Weights of a small mixture-of-experts language model, trained from scratch on English Wikipedia: 8 picks a token.
Below are experts of layer 6 (counted from 0) of a mixture-of-experts language model. Rows are named gate (a neuron's input weights, with its number), up (a neuron's input weights, with its number) and show model dimensions 0-223. Each number is 50 + 12 x the weight over its row's rms, rounded and kept within 0 to 99.
Before each expert's rows: a language model's description of what the expert responds to. This comes from a sample of Wikipedia text that the model never trained on.

# expert 22
It responds to: Spaces before numbers. Space or digit tokens right after month names or No. in dates and schedules, such as November 28, Born: September 1, plus LaTeX subscripts.
gate0:55 34 48 47 57 52 81 44 45 50 52 38 65 57 58 41 33 23 53 66 40 29 60 51 51 51 55 37 66 65 31 50 44 40 50 57 45 50 46 48 55 43 59 58 54 34 39 44 28 38 41 56 49 51 40 50 50 47 45 67 56 57 54 62 53 55 67 47 37 55 46 51 49 49 48 55 47 45 41 38 31 32 39 53 66 64 44 78 52 70 31 42 43 36 61 50 52 40 64 59 46 27 36 41 34 57 56 77 41 61 66 57 53 68 36 46 46 53 34 52 67 59 58 49 44 65 16 68 83 61 43 40 53 59 66 33 49 69 48 42 44 43 49 67 50 37 21 58 65 35 68 39 51 51 44 56 40 47 57 39 58 44 53 72 64 62 57 53 47 36 53 41 74 47 56 59 50 59 38 63 54 58 38 56 45 48 39 63 59 52 60 37 56 37 57 59 56 36 40 35 47 51 49 69 23 33 57 17 49 72 65 33 53 37 67 61 71 29 52 66 57 68 39 45
up0:47 37 51 53 34 56 25 48 36 49 59 38 41 60 75 38 35 59 54 51 48 55 59 53 46 55 39 29 58 62 34 48 57 46 45 57 55 33 54 88 50 52 45 45 62 45 49 44 66 48 61 39 43 64 64 59 48 47 55 35 60 49 50 69 51 10 54 57 10 42 49 33 63 56 43 42 42 54 43 39 46 48 44 47 56 60 55 49 56 60 44 58 47 35 45 54 49 49 65 71 55 28 43 35 49 52 55 81 66 54 55 47 65 37 52 32 61 48 11 52 34 56 54 57 35 42 25 62 50 73 37 48 50 54 60 63 46 60 68 56 37 37 66 46 45 50 48 49 48 65 63 29 48 61 34 61 28 48 35 47 44 23 50 63 56 35 46 57 55 49 52 47 53 50 33 68 57 33 48 62 58 46 25 40 56 49 46 50 58 55 40 64 67 55 31 65 46 31 61 58 53 51 77 47 57 44 38 50 53 64 62 33 65 46 56 54 74 37 42 62 56 46 26 36

# expert 43
It responds to: Infobox field punctuation. Semicolons, line breaks, digits and parentheses ending values in dash-listed infobox fields, such as PubChem CID: 5322; or OCLC numbers.
gate1:45 36 37 49 57 35 41 43 31 77 74 59 41 55 44 46 64 40 42 58 53 74 47 48 34 27 43 39 51 55 51 28 49 44 40 52 47 72 41 36 60 50 33 72 63 50 38 66 44 49 41 39 33 59 53 37 50 37 50 48 62 51 43 45 55 56 34 35 59 55 71 42 52 55 41 52 41 25 36 54 57 57 67 47 49 45 37 62 56 38 50 35 57 46 44 38 78 69 36 78 48 47 34 33 45 64 56 48 56 38 63 43 42 38 43 53 47 31 28 71 65 56 49 48 46 51 43 58 47 29 57 41 57 49 48 44 49 60 61 55 71 61 35 25 57 64 57 81 57 54 63 42 53 24 53 66 57 33 64 52 55 52 59 53 36 43 26 46 44 41 67 48 58 40 63 31 24 57 61 56 37 50 69 64 58 58 37 64 53 53 67 46 55 59 33 46 36 48 35 66 40 32 64 43 47 50 54 64 60 71 55 45 51 45 47 64 56 47 64 57 77 58 67 25
up1:58 49 60 56 42 76 59 55 44 45 49 53 55 39 52 59 75 53 57 57 59 47 58 42 38 51 57 30 50 35 36 35 51 48 47 49 62 35 37 53 52 52 50 42 63 52 50 44 70 42 44 42 31 46 63 62 41 54 47 51 59 36 54 59 41 69 44 51 65 46 58 21 55 42 59 62 24 61 57 56 51 53 66 49 28 52 46 78 51 47 44 48 64 57 52 74 56 63 66 30 81 50 58 62 60 53 45 43 59 51 60 49 51 48 57 62 27 39 62 55 49 54 47 50 44 30 52 51 41 51 64 63 48 52 62 50 60 61 70 61 61 37 36 49 31 36 60 36 57 49 49 57 18 54 71 27 41 45 70 50 48 55 53 32 49 43 71 61 39 62 59 50 58 55 19 40 52 46 33 19 72 45 67 53 72 46 49 47 45 65 64 40 56 76 39 51 31 57 62 41 50 50 39 18 56 56 42 43 61 49 35 56 34 47 41 29 50 55 36 40 50 72 15 52

# expert 63
It responds to: Inner word-piece letters. Inner subword pieces, often s, os or mm, within longer Greek- or Latin-derived words such as philosopher, mysticism, thesis.
gate0:28 40 60 41 62 45 47 45 46 40 55 60 78 65 59 70 47 56 47 28 43 56 53 72 44 48 65 60 36 10 50 34 20 46 30 48 71 53 53 42 49 55 54 61 71 57 44 65 45 54 44 44 46 61 59 70 57 60 42 40 45 44 51 34 50 61 58 58 61 48 43 57 47 63 56 48 58 40 40 51 63 28 42 55 36 57 26 70 47 51 63 50 54 50 58 47 43 37 35 51 50 36 59 21 36 59 39 40 48 59 71 69 63 55 40 44 62 73 46 65 68 59 64 45 30 75 55 38 66 41 44 65 52 31 34 36 53 65 48 62 64 56 58 69 46 27 41 35 72 38 46 52 33 61 50 59 66 35 60 51 52 42 29 32 41 47 45 68 51 33 48 49 37 44 49 59 54 48 55 42 60 38 58 44 30 70 22 60 46 67 55 59 52 57 44 55 37 38 50 70 62 66 43 76 68 44 51 42 50 44 47 46 58 35 41 57 38 41 44 45 53 36 43 52
up0:72 45 44 52 48 50 41 50 45 58 39 50 52 46 65 34 29 33 43 68 55 43 40 39 44 58 39 53 58 72 53 54 59 56 73 54 30 57 33 35 58 56 44 38 61 61 51 33 26 42 50 34 39 40 46 43 24 54 63 48 80 50 53 56 48 39 30 56 60 67 58 36 47 60 38 72 49 48 57 63 39 59 71 47 62 43 44 32 47 36 49 26 51 69 58 63 63 51 81 61 48 53 54 67 60 48 59 63 26 67 35 46 60 62 29 64 55 45 52 73 37 41 44 52 65 35 40 58 40 43 53 45 50 55 66 54 60 46 48 48 24 40 41 36 61 82 67 59 44 65 35 53 69 42 45 36 41 58 50 48 49 28 45 64 49 42 55 37 57 57 38 45 52 65 59 59 41 54 43 44 62 27 63 62 43 39 74 39 28 46 39 55 68 57 36 59 52 56 58 39 51 28 53 50 24 49 48 51 41 68 50 39 38 51 46 37 74 43 38 42 56 67 61 65

# expert 15
It responds to: Past participles. Past participles and -ed endings after was or is, and in Preceded by, Succeeded by and directed by, such as released, located.
gate0:59 44 44 46 47 65 69 41 70 48 42 36 72 48 71 39 54 30 56 53 48 47 56 45 41 56 47 55 49 41 50 64 50 43 53 69 37 43 44 22 65 45 49 46 41 16 30 52 13 67 45 60 32 46 37 45 28 50 43 42 43 51 59 38 52 65 45 78 34 79 42 67 77 58 48 43 48 66 66 60 49 40 62 28 59 59 50 44 57 43 31 29 43 36 47 51 48 61 61 40 48 43 45 77 51 64 44 41 73 35 49 33 40 55 44 60 34 66 56 44 46 57 61 56 48 51 74 49 47 49 47 55 54 48 51 43 40 49 44 44 45 46 43 31 40 53 52 61 36 58 58 22 47 59 39 55 57 61 69 51 39 55 35 63 56 42 64 27 51 56 48 36 40 46 44 59 48 30 54 48 36 58 63 38 46 62 43 45 41 50 38 58 67 77 59 79 61 49 39 35 57 52 32 50 52 52 51 39 52 53 08 35 53 52 59 54 42 36 45 55 39 59 55 61
up0:70 51 53 25 54 58 33 45 38 75 36 52 71 31 62 40 48 39 17 41 49 55 47 60 54 57 72 38 47 43 63 53 44 63 52 52 45 74 57 57 37 27 65 52 52 43 48 58 33 53 54 54 42 50 57 73 31 43 49 59 56 50 50 45 55 59 57 58 70 66 45 62 62 58 49 55 54 26 39 60 60 39 62 38 45 46 55 34 57 43 37 42 59 35 43 43 23 48 58 61 52 41 42 40 62 55 39 68 45 54 53 56 46 16 38 59 57 60 36 22 56 52 49 40 60 52 56 42 55 51 54 59 59 41 49 61 35 48 56 58 43 37 44 40 45 48 34 67 38 56 48 45 27 41 61 45 44 27 57 40 50 42 49 42 23 66 57 26 64 62 22 42 68 54 55 55 36 58 74 47 48 38 52 48 59 34 48 51 36 56 26 51 64 53 67 53 61 70 30 42 41 39 24 38 24 55 71 47 40 57 25 62 58 44 45 60 71 35 46 62 40 47 51 59

# expert 40
It responds to: Numbers in tables, participles. Digits and spaces in population figures, tables and Total rows, plus past participles after was like born, buried, published, founded.
gate1:61 41 50 43 32 57 35 27 59 62 49 56 55 54 41 52 45 46 55 57 59 53 36 60 62 35 33 55 51 35 59 30 31 59 41 33 54 45 43 20 73 53 47 50 59 43 67 50 54 43 73 40 69 53 48 55 48 34 70 48 43 56 66 58 52 51 65 70 39 25 44 62 61 71 45 78 43 68 60 71 45 38 43 35 71 57 35 59 46 72 29 60 43 15 57 31 52 57 49 54 57 46 35 48 45 42 59 62 55 54 60 75 50 37 16 52 54 55 47 37 56 32 50 45 35 59 30 30 48 47 62 31 72 50 45 61 37 48 54 50 71 64 48 46 50 45 43 44 59 39 22 59 56 55 24 62 47 34 62 42 48 44 53 45 38 38 50 51 44 37 48 43 50 44 54 21 57 61 40 56 21 48 68 59 41 49 40 62 47 46 41 59 42 63 47 64 48 39 45 65 55 55 49 46 47 41 50 29 54 53 54 57 62 58 32 50 65 32 47 52 41 53 31 41
up1:60 72 48 36 54 32 63 63 56 45 35 67 39 41 65 35 65 42 27 35 56 56 47 48 50 54 62 53 44 40 47 59 63 44 61 68 53 60 72 80 42 56 52 52 41 60 34 47 48 65 42 55 38 52 35 57 58 50 47 51 63 39 51 42 47 62 41 33 44 74 46 48 45 27 55 50 58 48 44 43 68 46 52 59 46 45 71 24 41 49 62 46 52 64 42 84 50 51 43 29 47 53 44 62 38 64 41 38 42 69 41 43 64 60 54 56 53 46 55 59 47 45 64 54 65 29 59 71 69 57 45 74 24 39 65 53 54 46 46 47 33 30 64 49 64 54 26 59 50 56 80 32 53 49 69 45 68 51 62 48 38 54 29 49 48 67 38 54 63 39 39 55 53 67 55 71 35 21 76 50 52 65 31 22 46 49 57 43 48 71 58 40 41 44 49 64 60 59 45 51 43 54 50 63 50 74 40 71 51 55 39 55 31 51 66 44 30 48 52 59 54 45 50 49

# expert 49
It responds to: Mid-word consonant pieces. Consonant fragments in the middle of common English words split into pieces, such as scar-c-ity, advan-c-ing, d-wel-t, ir-ri-table.
gate1:45 53 34 51 65 67 78 47 68 53 62 35 33 45 50 54 71 41 64 54 59 66 37 31 61 59 41 55 74 53 39 35 54 40 34 66 53 55 33 51 78 40 48 47 44 62 40 58 78 39 46 39 44 68 44 56 50 65 49 45 64 48 44 57 51 58 56 55 72 52 44 47 42 49 41 35 57 41 63 27 48 63 39 38 44 38 34 27 73 30 67 52 31 60 40 36 60 57 48 37 44 59 53 42 39 47 44 54 32 62 43 39 52 41 48 54 44 54 52 32 63 54 47 54 43 45 59 48 46 42 48 43 31 47 61 59 25 68 54 50 42 29 44 32 63 50 28 29 64 43 55 58 34 62 53 15 69 73 42 53 50 56 66 46 49 41 53 38 61 61 50 76 56 28 46 45 34 57 75 43 44 53 61 44 22 55 67 67 37 32 44 61 41 59 61 42 43 63 31 71 63 56 44 53 47 49 44 55 42 41 45 59 55 63 46 53 60 58 59 43 47 56 51 20
up1:58 59 52 42 61 60 36 33 45 55 40 45 58 52 38 36 46 80 28 54 58 40 49 69 37 45 40 56 53 60 39 35 56 59 68 63 49 52 73 55 70 60 22 44 53 39 50 45 64 48 31 56 41 62 67 50 54 40 59 76 33 49 42 28 56 64 55 51 34 30 54 41 50 46 51 43 31 59 53 70 53 36 53 38 63 50 43 29 57 47 56 67 68 14 51 52 49 54 35 67 47 61 55 40 29 48 25 39 42 51 47 62 20 56 52 53 46 31 48 55 64 44 55 59 50 43 51 20 60 42 54 62 61 50 37 38 55 17 59 38 48 53 45 44 63 63 70 48 56 48 33 33 61 51 67 58 55 46 49 40 15 37 64 49 59 50 56 57 26 60 63 54 39 61 59 40 61 61 44 46 46 47 59 54 49 57 32 63 38 61 78 59 39 58 65 49 34 49 49 57 18 48 50 48 45 57 42 43 44 38 60 66 53 52 56 38 59 69 56 63 49 59 37 51

# expert 31
It responds to: Verbs and verb endings. Main verbs and their inflection endings in running prose, such as had, took, merged, strength-ens, bi-nd, often followed by an object or preposition.
gate1:52 46 41 52 59 68 29 48 47 39 52 34 59 53 34 45 66 53 58 36 70 45 45 64 41 76 66 60 53 51 40 49 51 57 38 45 44 40 43 66 48 50 48 68 60 53 45 57 59 38 41 34 26 54 50 53 61 35 52 48 55 48 67 48 50 48 34 24 45 49 36 51 74 33 70 31 75 41 32 50 34 42 48 68 25 57 56 45 47 68 52 51 55 60 69 52 52 39 59 55 54 46 55 72 54 50 44 53 41 18 40 57 36 39 64 37 49 43 66 43 44 56 44 42 43 40 43 44 51 52 43 31 56 25 41 35 55 49 42 63 50 42 37 56 62 67 39 80 82 40 65 45 60 49 49 58 36 53 61 42 56 56 69 50 66 49 39 44 67 41 57 52 40 57 44 69 66 49 54 62 42 62 59 27 57 54 57 79 32 40 61 54 43 40 28 40 54 54 53 25 65 47 34 48 38 32 48 59 32 45 44 52 45 21 65 42 68 39 47 72 35 68 47 59
up1:69 67 65 47 59 41 63 51 74 47 50 53 53 33 42 69 47 55 54 28 49 61 57 55 59 36 44 47 46 40 76 64 64 59 68 33 59 70 30 31 41 64 32 49 36 39 54 58 64 43 43 37 60 63 39 48 46 63 58 69 62 40 45 57 30 44 49 55 37 48 40 53 47 57 21 44 37 72 78 61 46 49 59 33 64 65 45 48 34 50 51 48 69 47 37 41 51 68 60 38 69 54 47 41 52 46 56 31 55 46 33 65 47 45 48 56 30 51 53 52 59 65 54 55 31 28 49 50 46 63 76 25 51 58 57 67 52 66 52 39 47 57 63 50 40 44 76 21 40 47 45 39 50 32 64 37 57 29 33 58 36 62 36 51 59 49 63 56 45 49 48 34 57 36 62 41 44 52 44 45 56 36 43 67 46 51 23 33 37 65 53 45 40 52 49 59 34 56 53 42 59 65 53 57 58 67 40 40 60 46 53 48 46 71 39 27 35 41 50 23 67 34 46 41

# expert 33
It responds to: Parenthetical table codes. Short tokens inside parentheses in sports and results tables, such as country codes, loan, youth, born, and digits.
gate1:42 68 65 50 44 42 47 25 44 66 53 63 59 54 46 45 51 72 47 58 52 31 40 81 46 48 62 73 53 52 66 58 52 44 43 61 63 58 47 42 49 48 44 44 50 45 60 60 61 30 65 42 59 38 50 47 51 52 48 54 36 48 51 49 47 60 42 49 52 59 59 44 47 29 59 50 44 61 61 55 60 58 47 46 54 56 35 54 29 15 43 74 46 57 58 53 54 39 67 39 57 73 45 86 56 41 50 51 37 43 64 45 56 55 07 38 59 47 45 44 58 57 38 54 45 60 60 64 44 34 54 53 49 68 41 58 66 64 47 43 40 62 26 41 51 41 46 63 41 19 70 66 48 59 57 37 45 47 41 69 54 55 52 44 43 57 82 36 52 44 61 55 47 77 42 45 81 49 70 28 37 62 40 41 58 61 50 77 47 54 60 67 59 54 41 21 39 69 37 67 44 35 44 37 55 54 37 52 71 47 52 52 49 28 63 41 49 55 40 52 49 61 57 52
up1:67 31 52 46 68 65 51 61 47 45 63 35 57 35 53 50 57 29 31 62 71 50 35 22 42 49 40 39 38 56 42 38 48 57 47 28 60 59 40 51 51 33 51 46 50 66 40 50 49 55 32 47 45 74 47 53 51 55 55 70 57 58 38 51 44 49 53 60 48 28 47 44 33 65 49 36 50 41 48 49 47 39 39 53 35 62 29 26 67 48 71 55 38 44 38 30 46 33 62 69 44 45 49 33 49 45 37 50 62 56 43 58 55 40 64 45 35 30 66 44 44 56 66 63 34 42 61 49 57 35 30 74 44 48 56 54 32 28 45 55 67 52 49 69 78 50 45 54 50 71 34 54 31 23 45 49 61 48 68 54 50 44 41 34 52 37 36 38 52 43 56 47 51 27 67 66 36 61 52 63 58 39 57 57 19 64 65 30 54 43 51 27 49 48 59 48 70 52 48 10 61 61 46 46 68 46 62 47 41 49 57 63 49 68 55 41 44 49 58 33 48 43 38 41

# expert 7
It responds to: Sports and election tables. Digits and short header words in sports standings and election result tables, such as W–L, Votes, GF, Points, Set 3.
gate0:49 47 27 44 43 52 64 39 32 23 46 64 51 49 45 56 51 42 58 59 44 46 46 45 48 34 60 61 58 49 44 57 51 46 51 57 72 69 46 35 73 65 57 72 50 57 39 50 32 55 63 26 29 39 43 43 63 80 54 57 47 43 63 62 47 55 40 60 60 52 48 32 39 72 66 53 52 36 33 48 50 63 57 50 56 48 30 56 39 51 38 37 30 41 51 67 55 37 51 59 32 49 74 71 45 56 58 41 66 32 61 60 41 38 35 34 34 48 70 50 52 63 35 65 44 56 66 47 54 45 48 39 42 74 63 46 34 59 54 39 59 38 54 66 30 32 46 35 72 37 47 40 45 39 58 50 50 48 63 29 38 54 46 46 28 44 53 47 64 63 52 48 54 59 41 26 73 34 44 43 40 52 33 40 60 46 35 70 49 53 59 41 48 76 45 57 47 32 30 54 33 40 45 46 38 57 47 57 24 38 62 38 48 54 63 35 42 66 43 33 73 71 37 50
up0:22 71 35 47 46 44 66 69 26 54 61 47 55 52 30 43 34 34 65 51 39 39 43 42 45 41 57 40 48 43 35 36 32 43 38 49 29 57 64 50 79 51 63 53 44 57 61 29 60 45 43 52 38 46 49 72 46 54 49 50 39 57 60 49 47 45 52 40 59 40 51 48 68 40 45 39 58 43 54 49 23 42 48 50 55 37 30 53 43 47 56 50 33 34 53 46 55 66 61 35 70 43 57 26 58 73 43 48 53 34 72 66 56 44 68 53 38 48 46 40 62 70 40 54 45 55 55 54 34 47 43 47 45 46 57 68 42 55 68 54 46 22 39 61 32 47 58 72 22 54 35 55 42 59 30 47 52 62 53 61 48 75 63 63 72 65 49 66 55 59 49 67 51 76 48 31 61 49 63 56 51 42 63 54 58 48 46 32 57 45 43 43 46 68 41 30 47 60 73 41 42 38 30 48 44 20 39 59 55 36 52 55 42 53 56 17 55 52 77 40 46 59 42 57

# expert 52
It responds to: Words taking a complement. Words usually followed by to or of, like due, according, prior, subject, similar, difficult, and word pieces after un- such as un-quest-ionably.
gate0:59 72 68 69 40 40 65 33 54 59 39 35 54 56 42 44 47 58 56 53 74 59 58 34 58 34 53 33 57 66 47 41 31 45 33 55 49 49 45 60 38 65 60 40 58 61 52 41 52 51 50 45 46 62 65 68 23 61 52 37 38 41 62 25 35 31 28 58 62 47 52 45 59 57 64 67 41 30 33 42 39 53 43 31 46 33 63 55 36 55 25 48 64 60 52 40 61 54 50 77 31 51 54 52 55 52 57 28 67 64 45 49 50 66 52 58 37 28 49 55 70 46 59 44 43 54 47 45 43 44 29 53 49 39 36 80 64 40 56 49 66 46 44 62 45 77 43 53 69 61 40 52 47 40 56 50 47 51 77 33 44 56 49 55 55 49 69 64 55 39 39 61 56 41 28 35 31 52 67 58 37 38 41 45 48 49 29 55 45 45 38 48 59 36 39 43 31 49 84 44 65 40 20 53 65 42 42 60 47 43 70 54 58 56 55 53 61 49 67 65 61 46 43 65
up0:46 74 64 50 47 34 44 27 43 54 56 53 51 48 42 53 44 57 51 61 62 38 61 34 71 46 51 42 47 82 50 47 63 44 55 72 65 41 55 57 30 40 54 50 56 50 51 34 52 54 60 41 59 56 75 72 24 76 36 25 46 33 63 50 24 37 37 41 30 47 48 35 57 70 45 74 63 48 33 49 32 51 43 29 34 45 46 54 56 41 61 57 39 68 58 32 53 58 65 44 38 56 51 41 64 69 57 47 62 60 46 41 64 68 38 65 54 41 67 49 39 62 57 32 37 41 23 52 40 46 32 72 37 59 42 65 48 61 54 40 72 49 54 61 32 53 37 61 45 41 36 20 51 43 39 47 41 57 44 28 37 46 34 36 46 39 48 58 54 53 46 49 30 45 55 36 50 29 68 60 59 54 61 67 42 60 47 51 53 44 42 52 46 53 63 55 63 66 75 51 49 49 43 59 60 38 45 53 73 62 61 52 53 72 50 55 48 48 36 64 46 34 33 42